From a checkpoint of a small mixture-of-experts model trained on Wikipedia.
Size: 8 layers, width 160, vocabulary 15579, 11.8M parameters.
Below are experts of layer 5 (counted from 0) of a mixture-of-experts language model. Rows are named gate (a neuron's input weights, with its number), up (a neuron's input weights, with its number) and show model dimensions 0-159. Each number is 128 + 24 x the weight over its row's rms, rounded and kept within 0 to 255. Numbers have three digits each.
Before each expert's rows: "comes after" lists some tokens at least twice as common just before its tokens as in all text. This comes from a sample of Wikipedia text that the model never trained on. Tokens count by the router's weight.

# expert 47
comes after: " the", " of", ":", " at", " by", " The"
gate2:135109127159152124148129108123110083109128130127160176156109109108130112140079098120149106108113097133127181161101152092144141138125169148135129114121178161111151138161111092105095130145166135139119153160135153091133095124049120090134136167153147134130123121124132099151134096126098141153144089141135093121173143109127112106125168119107102138143101158094136129091112142113166167118132141104107132141142097160107112121148127141142123137112118134142143144106114207085135135175122132
up2:150114151105123162081140136100166115124126135122102109116108131149134141093158151137080134175159120127156166139158152121130169123109124113146097125121125113116118201129134129102096133106138149120183174113151180126105179171134186132163118098091123138111134149080124165106096120122110115120129134152123117139130113155108087097073108079103104136099152120127113099140095101126118143104104113091077136136121132161122128145131143109160147163143130157128101125123142104120106125123141132
gate3:133091097158155121126117143133131111148113172086093121100173127146124107085177129157157090148129166078104135074143160135139084152157154110122075138163089112107175154123102104141113103115129140126109118150133140107153100128164138109122125138142152118166147108161110115101106136102129140174114130136135091102130130147131143138107150127098115119072112118128093123136089143152139152176140155124117122141157121155181138139135111135108130164177132119088112134121142109171135154124104128
up3:123163134153177157116138140095150118136112124083083115116142121141112102100141166140152149124140137135100131143151123112166140118150108103130120122141111091126142195115108149142119125137102148112124104099138131139127125097113152131126082110156099107155111114118101069127162153085113137124095151074112115109139120149150096114198173082125143108144149145137115129130136158115126133136135154130140159110171123139166159148142134141110106124154135106161091112128137121202140160176163158
gate4:109105125076155125104108149083114140114137066108105134129106189127152158129140142166060093139163127141124145124107135132137098054134105162160121116154116109097134153147082126095088111129157111116132137140117112079119133119170160140148107137094139108131119117106140128115128115139148119098111132109140125157122144074144116127095083100138122101142089153184094182142118121129130109133100132096142149153158105148129154126095123112105108137107146149125113108151096129137132136136146155
up4:127130118131138112113138103143130128120163127156142106125126090138110111168092149154119167172092100114148156107148140132113146163110121128148102128168127124130127118169163128132158105107136143152164156132117102114158143130147112106115118078169122136132123092103129119174152088111123081121092141149114149113105170162102146135169156152141123125169134117125057160125136077124108092085135143154121120143122171087109134134123163149153204110095161138107127148097116121115118120144099115
gate5:137171125096106133122089141120113093120148118126126125110107147133082072124136157119121098105114137127144125136182096126164123111153133126186066106120134122115050135108131140131151145141119161138153143107118129129126121111131150135125122122140116128144168144106092124137114123123150143097146120144115098178082133127134117133136122140122129111096169126142189127086121148160112128152129123157151106112148106107147140156075116091114161159143063113160105131164105104119086174088152136
up5:133155125065141121170185131156107134143164101134114139147126131155103135197115142140144102120113120115114112124181115136135170100137189095146120143168091167129131094097135110163124135145178141141124123108104161138093132120131105116116135122149128133112122122129112098109111126188118132113123105149149116118154163112158125139122142147118141128102130136122151115142143114116117149154107131051126154132187095128124102115102145125086109157129091135146099115129101095098164160163145107
gate6:140139134176143168149142106132127155118126160141163092127125138169113089134138111174114139153098162119144099137150149153139089084139168161094070140090159089136149118120109150135126098112127073167103143116099120136136112140091119129157140091140139131117113150152121099120086122139114122130152103112141112112145114146121131094118131113099157111099124107163109102128146137142165136128167157073175180094126109151144146164146140143150156130132129109085114123130188155141132134118088134
up6:108124138176137118148104133137146132115156131122171149127129112139150082159139133136092151125146108100107134115106145138124136119110155109107123128168139134109151111097142091149141120115146156095168098100094140084136126133151132069133127127089138130144105186117164123116166133169116095107122124114162074111135166073127131140168137156131154123122146147120129160126170156152153116121183147064123087150145120119058137165161132147110126127124135147122109161113107109103143106117141096
gate7:124114113138109132100124150140132167093123099146131172136155129137124120117091093124102142157154128135102109120168130114149104144124174155070122127104166156143112166140158091113143128125107111146117057159126125155094124136123128134106133114142113116161129129120133141089118131081143140112192127126149137112132099133137137076118132111122113152174128147122154083137168088125142112080130139118119169110146138138111146133132144142195153167133076141122120171098120128129110123112111058
up7:098138114137152114131134078107102103120164125131166118129134131100113100162115114093119139074142118112100126141147128146105138134131129102118193100140126124118159126177132123163125097089133137137095160140146128103130104166122081158153138101143103147145125147114140062157167076114104131119109111118118132090146134091115162118134144189170161140138137109108140089095092129136112101129168149120111098143153127111124111166165142169116107091111128122121120115172106128153077109133134117

# expert 36
comes after: " ", "–", "|", "201", "200", "199"
gate1:128151147126122115141113099151062113094111129166106136114136116125166136113073150096104081119146119156119104154136167087121119167159152114175145116127131105119124114085148124131127067105126134144118130140139087132163133087105146149101113108115098140178137141129127137066136103137121164126101143134164122099133142098153095068096129166128167108107125153113133123153127109142113133157183160117163144110128140133132122132113139137129124102128156114159103104147050135118121123122123128
up1:140126153105142182101088117131128116132129139155132128123113130077087145149145121164152094099092121117149112199105118121111140123139148161158115125144115147107128117119113076152111156148111123126144085132117121099148123086113171098087107138112056153160128146154145126115125104107126152167112111134130117146104126089149114134130117112106108144093114138145105115151159127134146124115108086085137143093105112114138162132145173108163139154102151107137134166098058123114146120108170153
gate2:115150112136158151131145086132135097107112111113135112142117123123094152141122166116117147111162086120148128157107134134133197138122145085135190145134138126071128136134128124162103093131106170129112134149115120169131144133149123105135095151138116118143152092153128103091125119104143121135100090177128099141126120104136116080139174118114108064116148114119141158121106151098112146130138118089147178123160095115134120137119113165155110111134095114143201129139091135137137090167141170
up2:117117135113186127120154162126165117126154128120138137109151166165173172132136078144104107147111121139111148141160120198134100107173146121114111087122139139148131143115092125146124150135175140126134155161154148155115141118088149120139108107138120151158145149137115152109090157107112121118146133157129103150146133098095130170126137138119101151150103123127146139138126159150111123123125133169083139157146156095113140118130119066179138091087098112089168128104152151092112133103173096
gate3:111144102142124187149108112153143136092137100144113129035112113106119121122148163119145099098124192123162132103097144120124122168138129157146124179143125140113120140127190117126138121124153120114114120175110125154151103147111195153142139123129143118150134128132159136102142151149166142156129137124132144137153209098109137143149094129121158105160118093143106116128094140158169089114156112101156114144119135125161113118108097123118125108152158132091141133113127113106146101104107133
up3:154135114132142114156109119120095105155133125131099098066147067155149110142103150095148126149094157111115139158133072105130089107111107096140102091115158135146155161120185137147154123137149128151129131145115158133163116126144149101208118137165086136161146129165090102113150114127168110135142129138106124106119137107145116147155125111149147087146129156124145125150123111129106086117136108088144125091093105133167143140088156145129113164139111097107128107078115116147143122097128144
gate4:131152085116112124174145099081131119095138100124124129081160086135143145148117097112119070120151119146119139160130136154145139126119124152141107157110098168117161119156113153112086159110149101096094119161118184083107102106100137122133102132119129160136130102139099149111118161142104124198127146156127133150123109086099123108083138108128146166131085116149144153108104146152161114182124156137131085126147114144095133139136129089114143115085105115108095125098117120167131130107130147
up4:105113087114129137103142165138138142130147120103122139099114080122091108153109159099156158171110120127115084088123120128136160128094113136174105101097126125128140109125102133118131123134150154146169106138144124108140099103155133136127180112106119132187124111163114126134121101091155121095085178140119170146090138106098138128155130131170150123164124153125116100123174092183101115115116147115132136111182145167126149150133177125114108153133132125141143135091105133174142157159095097
gate5:117130150094115087070125109159077078086147135158130066131110116134094132125114111140157105156142128124138137084090134116162143144078124155126099130147152092106116175078112118116110128134152136115150140115168151130119132127131130113101127133156118124123119168128107144126128100094150107090100155099090110138182156147090131154130114126133127130138130103112157119096097142122125107114175084134115140113137126135142098129138108166114156144172084138159101134133112140100081094091152118
up5:103120133098116139140136089130173128166129172146130088097119150107063154109135127090145105130173117126169123181118140171118100130154108152141104159153106171123130147136098123098127106124151142128097132181119159105113103077080157136163147142138123149131127114154135136148093129168130104122110092171138174151155175151109157127133128136139132113142119105109137109148134102112125116154170097129154101150127134123144090130095130085148141141115114102131083127130116090121110148173115109
gate6:106104146147130159128121146142110147132111115169147134085119101132129139175172137166110124107156154137132126107110146146111168129133146201132114142108133156144162123136130150139106095126136145152114143166098184126126124098132091151164105082171131086079109135133119108122116135162130067107131160127143115090111167103138118150154165123110135115120139109127113172124142137142160143127160102140131131116136122152155101147165119091134126128096114089126086117149151126109091130167083074
up6:130168105123132110098096089143135124126098150144094165129170138157114124141159146099127131154157146125154137151110147080175108113146117136139137137119094113128192106120163125173112126179125145116123121150140087102139113121176102145102134139112129144078155111112175117110123151150116099112156140168151141173160125117123120120192144110109113132093146154124113121157110089136097139114156175110134099108101071154107140127132091118120134141139108134131142142127110109081140122112073115

# expert 23
comes after: " |", " ", ";", "–", " +", " with"
gate1:114154143149131174101149166075161084113139111120149167107122120121093132121152132138103102103187128100117146098121103148154104116137129158175147114131151145176116111127086120143155120120118115137103150152197122123107139156147144191137092095140134119142160116127093141095167111151094126108079138154152126125139118142172109084160123155144085154111127140132119109124129099107152145135152119123109103154134118133119085127106157123138135100147157175149093148119172140142138114137123145
up1:142112099122097183155147152144139115123108096150180156127107170102110116127152085173099092167147100146141141130120175118102149138140128130105141125128136155145111124136109097130125131103117125136129135123113093158169112087125099104097131119122091089134099125115151135142122113125127144168083123150126114123102118133151077131059118115111146104160168076144147177119149114145149184145133092153133102101131123154106164173147167127135131116140144104155139125152140147136147123088167129
gate2:148156115138126152101146173121107091142118121135112132100145096116125112127092114123139157126116130101126129133130132111162132152141122101144134120120121096112168101106099138145104131151095129125069167106143085138109130125108161090151143114189123109143120093156131098125118170135132077142114078113117126116159150112159154131157124103123092074115126131128159099150083111131160111156163177125118111095094134119132105140092103170121104100155093171095138152176147171113166137140123105
up2:130167116129099161113111154107146139135137122109098076109117095147170131091099060145135098171089102131116150115138130106169145142138124144134122126117123144109125188151137149112107113128114122157149128109179131120130106129135150129112148143141120136141152139141107147152129137127124115109133091148118171112162145100132095149158125152100099156152126106139141180160069115143142172137092113149149126103146163124117112165083098126150140137146100123121100113127183137127144118044120156
gate3:080112127138109117113094096125132081092107165121126130113144106150116115140158132146124130120105117107141092168087135084158119145133130177121159109124092092125163140109123140147100101167134116134142119124097093105104104115087093129117129139133165120108124106115103105131144108115134115110109142137116140131154142134120141114153078139131102048142124106153051120107135158157144115144148148084118103130126132129165142130165102149118129126127161116071195123072130125150155111117113141
up3:114120145112117113171124120108151110108165106127119117116143112143132100104152127137141151130133124122146094157098119166181130098095114138120134110111131141117198136107126153146111140172091120153164093111103127113152215147108111103182104146097086148163111111112105081143137136129093127143146199148129136130130160159148142126144114104131138130129117121125122138128124106133119125158102110140154161125125132079077142145127111140099172148158128089121096136119142094183136153113156127
gate4:142162133079126087156120089105136122099110128174154145139133133104113164123119127096138129109139112126102110103129116146148121141123104102113123182144163098112100163142140160105109177181164106142136146112109142155092093093110130128141144136128116106150116098137085121132152147105155103133075134086112148101111149132113140135097141122086111107140098131110090127120111149116136099152117163109151141155133126187134145153164143116116103163092164123106112109152079143147140130064161109
up4:124127069144149094115158187132124157151142107121144102153138068128102120146144140158124139144102100145130106137091104148145141172138122103163153117095119120157166129176099122100158073095104115113155140111122109095094108109140112121142132142127142121153133099152119142147118106158153125115102128093161151101122163147135156164138120110118150104121102091115148124081161142157141165185160135119145162147159123111148143095128118129103122131160152155140171086108087122096141143147145124
gate5:139136120113095149149150086165084095077123103107124091146121128115134152109141106125112114127147126108140094116180119113144146146128167087130108121116074141175109155118146110141093147138127166139157130105124118164155168100139157106133119110176127130113109084108123153125154141111130154063117116096105150118159153166121152126150162112134148134126152119158184109136128146108130116112143095118085086121100156099117105117113129143107139141160090125175075122134110140104144132122147167
up5:081148132122114119113128092166134150123140178149128108127104137113154146169125090097128129156116111133120112136151159103141119143137105125130128170171108146127148138126154171144159102123155123135117130135078119083114148134132156119102153118086131145050135137114125138152085084137158115117121122143177150147170131144152135149064120136112146135129169119119130061154190128142089133114145129158149112120141120141132168156154106080113121138092137129163116104122090111115125124144146152
gate6:125109091140119176148109149139113141122121171103105112088110145134151123116120140130088139118124116103164120104092081136122124144084148114129125157139106145155114127115128128092138148115180105112138147116139105085142123132152101159178119094167110154086116134162114070138128148137139120117134155131171127136153069137085093129118153113064143104116148147110124090156148136136182099112187137137152129147136110123137117144167129111153150097103141096107111153107156126120156155098111098
up6:162131120139137080128139141127084147133132142153135099156102174098090131108153108114110126109155115138131154127156147082130131119108112157072143140170121099156160130119139113129143108155134133116162101154146090096163135099129118123117127150121075155102107171129088163107150125127137123096133156109136122153122103077130137156162157123131126156135100147089114127111118129110075157114134162095102087125077092121123162146115120162129167120104090084158136124127179098106124122100137106

# expert 48
comes after: ".", ",", " that", " and", ".\n\n", " The"
gate0:108109131117147141137141124132124157069076137142119126151166130155139141126115107111083142154150097115134120153121148085109097163092089116100128145110157150141156143146096176153111149147127180146136122138115117156163136124129167180114183146131134125065083085109130121128133115088113134138154148117162146127143122159140088100122136100112143118129129129107135117112142115133147109131158141156122124083123135101106137148078141190146134117105097161144198118121115130109131112098154151
up0:121153133119152124162130157157118117127145146168133130109100137140133088149100091184086176123088105141121165171201134113115151122096083145104146124111122120134126158122156137130133134159148100125134085152120109114146130127103194139135149125144114129140157094114112103125133160127135113103131158095148107156175134149112123117098127138122132130079154150114172155099145131099198132145115124102170096139134124114130117136109168136119093167116153116123156094099115097153121149123100116
gate1:102145149168130175109137152123126084098121150140114108089132108125115167120124140144111135116187135102125127139151144085108128159155135128142130097102087119111147122107156104126146097151129125134139092146121116103110143127175088132118127134144146114148110126132105148120174122098109104095107139105145100159171107071130103104116135131162093156106132156088128142082114117125117160118225128120133119104109092183131152128107103138148159131131152173138118168112109138118105122157159134
up1:116139136186182188133156129154108131141131115157146160114142120124099116075079094123142113118114126129118110155159124131125124095100099121117128134087125120157103143129102101135107167113188134133133126111106127146122163063079133136100121150133103084177113125131108119135146108107139138137107158106165161122118091166169126120123103143100097136139113091096119164124113171162140165103123148122119113153121117113150123114071128119163142093094099131153149132135118139123161137122159122
gate2:132127113118172154134154116107137100105122153147133160141120145102077146149107106154091090137164130104126139180142128080114124165143142127128091129138138136135114123125137119152142126171130127133085167175109119144094143107104100145137135164121145113145101146117154106149104144125133103181124129114177109158097115135118163103139153123128055115127117130106156140111070131102112115111124164099069164141131107144147086136128128129165100093103164125113172107140153148118090158121143159
up2:145116122084080134094119124174125163157148119101115112125138141191146191142168123127178107135132128125109142105152122175166079085111139120120126129100117144141115136136094145121155138148143175094156094129150092141149150115118165117113156135136135133100156116109145143144091080117140113109128147148116135110165133082111141115140096073108148139117119139145149084161151110135139144112102135120140091135132144085133162146104147093151118156114160131112117125161142115105094122128079096
gate3:118169114147150104170123126133116125130139159151089129095135143129157140108128117115124102086119137148116122084121136110136093135126150118119113141136093121127106086105126149109178146123160091135145151129076145159168110149149192139119106125138142147133101092145123158146119147149144135105093133119125117087123131083087165134159082179099141143111105104128094178120093147175133091139140085101145121132121133136171119110084128141076124097123143138153149103097114147141138127108074121
up3:169173115147152105154122130092138111128133128144125090097131129111133124113122112096141172108078132162121134145133100165161113077106100121113091133117090086083145144155142155146139110115104035129153144128132100119163129148145121148135120152110108108157108073157130176133145102175146169122112154138122135120128120103126095124158129125080149104154139108168106116092116134103129121150106127123137158137140115140117090095088110125076139124130143120139138127110106131137142157137105082
gate4:106121099153128146123123095102104099113176135145138100100109118205139158083164101123126139103159104166104110116110110174135120107121096152135138111164142095130123186159142135132096137133100074108191121115109107126108086112122083096129115093121107156121113164107142117134128100140109142101142136165113126103139131161113116136098110113106122111156149111172084134109124100135181091128141112130156139154142133156137135133125123125135114090156156142110134102113132075122150131157132093
up4:152164084166129207125135113111120117100200119099127136165135120142130164102128098144157156103131138155088101109078124112135148096122155109126153103120107137158094128148117124107132127122079062159136090145117126144139118138129142154125123146132096160160111120138130106168107123195128165118154127115145113091122136137125176140107105126094131125129152157135156121114127107109134115158133117143150140089143112131076139092115114100137169111141079151119158127136110147114129160144134130
gate5:084107080082126157128137115154128131106090121115094148132159133153077153088116129099149154107135120135115082149107124125130137163137169110101080165139154165174114129114138095082132100136112102119128152113151121087150159138160141137124150096134116117145150150098135125128148118096110120125189071120147093156098153137125129156148139138171094106186168133123131131148075134102121128168175112119139111146110108133118173140125146107143144109109110107144149150152125120111119133117133119
up5:134127102109039119146141077147117114126108111159145124134117133092133145124111135144119124140092162124176104121177104118126130145164119130123120140153163144126103166143124151155126109168137116115144169103130149133078123095126159183173148137076153121118140114096155150121076155138165103132111117120157125145126135112130127129113157147167100155107150172129135156093121120118089138134146119122149087149130117170144129086113082136143097119101115105155124141106144102100103164158108135

# expert 61
comes after: ",", " as", ".", " is", " that", " and"
gate0:129122135100126134141137127109143122117146125118082112148121111102151167132112147141151103171132119090149144102153130131127150154124142123073134134148118124134167097112095141132138108102124107151158126123109116148111116096122124147103143106104104133138170113088146138099077143106089118119089113166128104133137129090112121056082135132073133072096108115124134125150109123134199082116132159128106143135090111085119110140110149173116153094118138091092146118139124136137077142111174149
up0:096120109152167133136138120144161097127161102170094106142098137061136109111121098122112120140072116107123182096139114133135131134100114155101140137144108098111100140133143129127139128111116094149130129105113131118163157116108106079147117142155129138138153132109103119179094136134120090169083133099146103122114121123107131099097097134148141175114109128133094154113125119139126133163153139138149135114135105119095110120109088114135077131124133097139111099120168113183066168186171133
gate1:107130107111135140146109121161139106117141079130116117124158148136095142099145118131122154139121120130159159116138138122126164151081108162143109134084146117122147158143103142114172121084207130140141119182150114133127127154145157136133141116167137107178119121152116135088108090119136116152125116145137068118141123106126130067112078105128113146113104147074135134122126121098186166141176146137124116121140100127161147139113109134112146120135156156112084096156060134163124109134128131
up1:155159162149173121117129155120131095144162114143132158110087165111113147110113143162100133083167128123112149126154157137138150100107163157161152155159125158093076121120080062132105074140121147163094121135113101131168112122146136095111083124119121105118134131080107114106143094105108125112121163136121073152134119135118082117128138140132150113148141109143138095138138120182161145146121167127114122126110127167116160193130126161126139119102138108100150135111124123128156099120141126
gate2:120103152128122171113087120124097114144128147078088198100128108127142116164130155122110121108159105083115125147145161115102147104158168095096107143131123149169111147078112145180131110144126127130092124136123150147123116134140130101101124158126149125113147130122147106107147113094122078161104122133155217149124142114120133081121130120171115116118130150085144130120086147113167120088132160119110120126118112185110133115169141131116132134117132151153153156123110137140106170120093139
up2:115088081135125151136087124143158139118107118102143130118085129126194177164143098159122121159139090152124146129125094118079141188124114139170155090128153103137108153109106158108120148098136134144156134119165131163141125175107147124151101126130128128147136135128097144130099150138134096096146149128095136093144133118100106122182132119124157158112117134142097120172133118153155140153131132098124153147145148186106140159080140105131149101150139136105113142076137170115138154142141168
gate3:078101117164142115135154126130191111107113115142109114123117131128160155168116109106134103137187122124124148097143129158158125149135119084164133103129105122110124130138120159151117086090159067117114095172106163111139107172153140104142132135132170122149143133130161139148162109131094158135141134098123111130104142084086110128161092110088130119170105112109153140163113149099118068123130167136152144116114128087109125127133136088137127130116122118100143112118101101151113079085107113
up3:140151097100129135153111146096139100135151168055140135112178099149136101133092116089119128100190152124132149118109091095175121053110125143135129090096108107090135145102157109123140127125120117113134112065088155117142141138108137127169120148110101126173093123134093116125135076131149128144138132140094148092140133143152112115107112154095130102157140127146134110119133135098118096130098116139110165173160081118153119113126143146116134111114109121101126159083110143109139134112138131
gate4:139146109163128161130129129143106082099172168134167121122136141163146144161123178152101091125155105105150103153101129123139169153110129140145135127137148121126095119136156137058131114149134088116119109093128136133143106083165114125102138105122125151111179142102098065123115117133133087111111112118141128149132146113147111156144122090091122100074153120125087130143081155101127085093125152121126116139107166168136129149138157158104136126123191102145120138108080129103134127118128119
up4:111149092123144099114125133170126161123135116108124134150169095100109141083114156092169165126100183108100129129125167127122089135098160124140079138168128133138095143127149114136145127138129125109158121086117119114111136107147127141143198115158097150112122132069134169147174124107170169146091176100141113142142118147121128135109108103101139116149149112158119121145142133086128134122112118127106100107131130150132082123075173091138112111119122099096144142112105118145103099142080130
gate5:118129125161143131143133115108124102125114179144125126130100159202125121128151131124147130146162090120134124140113112142146134127118133134101093128127105126118101141134107149148112139140181133096127148096145124124155159130123170085161134154120124117113126109102093151149149088110105129111130141092087117146075147109141155173148128132137113133148174108143190134112085129120167081161175111111174089120124126111163144134109132106093162078159140141156071142148183147114117140120145134
up5:146166101143075114149128084112085135134111166171114111120155111159123166138090154117118106112101163126168116137156107175090110125174103116105111094116134123115119128145149174168129141129160140127160123129100126108114132139062124151148154188124109092133137129101164130136161100145121104117135156133160133088114155126076137122115135120161147137118114110131126176123122141144125117093118102113140129145125136144151131117104073138149148101097072167117102099098105142147141142146112149

# expert 10
comes after: " ", ".", "–", ":", "°", "201"
gate1:132198154124158135129130146132126127094146124119142132111136131138109118109139140096150111085178135114140126144142131134116131125135125192144140156098142128141118098084124154106152106098113122140131163152138137112096117127090139136142118108136171091143127135130102085109171162123110154153134134109093113115128131096135115065101068150172089122122098107089103116116157164122116152091168090113142150064124135128131132164160161120109130114120162146119085126123128084143168099158120130
up1:075125129134137131144157176177127134136114167123109143140114124096120154139121089127131117123127130132117140154129120117153148111123149117181148121123120129110088143109108078100115117090152153118120128108140146104155082138106066079129095123128074154139116136103123121118155142087130122148127139105131114162107105129108071068092071119124139099108149141115127163146146154108167120134119114115140117131070098124133127148146144087154153091150174145125125126111089150156171168120120131
gate2:094119129102116130128129130138048151117104146101137138121140096166145161185133123139100110133098066109129112171104153102138149133137163146138110125137145126144124102152118071105125150177137143125151153161105123116120158148103117128139143147132188142103120144167100114151126126120134099164131112097131084128135115142124112094102144122106125100143111164101105138119080131139099116130124153063084180122138146117119096115127143104095133131105138154126144133133129141165137133126123203
up2:163125139142097166155163075141149139127094098134133137133123142135164128120139122121141103159108106138102143128116124144080069131160147103122114144192146132079145152105132133148115156109114130110120092093140164159134111120102127127113132152131125106145152092138142143116107116093094126132108139168120138108108155136178104124126115141115120112109121136172129133140072093167088114147106197142106153122184172165104130131144141098151136156108100085142156130099083132146145147136125134
gate3:117124104145102146120125086122150129108074190186147122077112128096135143124093126093100124134103150118113185099113156133102109137121143119148130131118107161126143202114133105096109101162126099117091095168122112152142078169121135143136107152104142105114151128137104129122148163116122100126164123118115143138131111107115115108165130112137132123159109125106119131123122126101133111156070123110144114165113113082144133131094122130118177084141111165138114119066171144100122103129113134
up3:102103100118138130167103155117147147135143112126127128090137097154147124131084101091161105118119128154142120116117095095149144069142090170200147081143131135082125119120104163142109119153132136126143093087126156131120188166169156099153122147120128090143138123154080096145167128144138109125121176121130145154124114104160140146108147128143114110118162133148122128127108142144128089144093123080114096118127132125122094124060135147117129117162108110113116174138120139125134171140108131
gate4:140140144128131120158113128102146142094130124113101135154122156130092160199130079122113114082108113117155092130115110146125133111125102142166144127154102114095110154100101125070121141117167126125139145166082137090127113144091155126117086126120152119132127133132134128112123146162140086166100127177121120097126140096100119119125122095138109112143089141132126105164092126148124134100092138148187107109100113190164173141138088119101132147121154143095172130154116099126165111100113131
up4:146128109141134087093134112137160147128112113106092116135141131102126138104108127120114121093121101140132142127123101149110101160135116176145125077084109143137137092150119125146179129113144127138165145127102097069089061080136095144140135107126122134144129121123134143135146119156106145073129146108081154095142144175159151150131117108159120145162127115155148090119162128119097123112153121158154136132144160166144142152101139118077126133111162104147117074161138151110173131130080108
gate5:113089122150077156113112110108150114098125169113082123140119092151139129143145169143165141095094176120121090173104130059133126141117104098123145144133123133109124120145142107122209147128141098117164156092127096156164172134133116129089122114134103128153144139080165168140138112133153100138143124112109134155161135131143112124145145150116140161141129138145106122130081130148123136189161122138140121129109138119121147105111140147100146101160127110155142169147079120112167100101139123
up5:043139140107114121130120116133186117150134134137125120122158121159100146113147134153120156109113137125176106145146127139143081160170143123103110117170098188136135158120125107142111112143158105131104101114105155106137122130142115108113171157118109075110176145122105154128132111132117100109178117115159147127169140118122124146099157108108139134149136109055127106155158106130091068088139116128155165119141073116134135126148119115105144154109118134176135138130108128111163117125127116
gate6:135119092152126165167102116136117128160086128134124107118144107189088150111204136098090102110142123110117143128107141154115175094126195183120126103137127095133155135147113103168113092144133153129101159127080121121138138089142109108131119122158139082110162130150144134107135104129107110131111129118142121141114123091153111128141115136133128106145140147142145113123165135143098143128160122140116162122164136118102119171191161119117122127088098100154122117150164144096107124128074100
up6:116127099142118087084151106148124151141153135138153120127152115141105125142147124104133136095153130133144132141163098176111120111105122126143139102158107171119122115125125070136088115140122122099119097154162118140121129097147130159156109161103139105050142068119138150093136135104081126139120096151124115125131100131100168171133138174140130145136119147127125146142155131125126134175163150084121128128123149113061197147132138106152103152118074149111129158136136148113128108117128076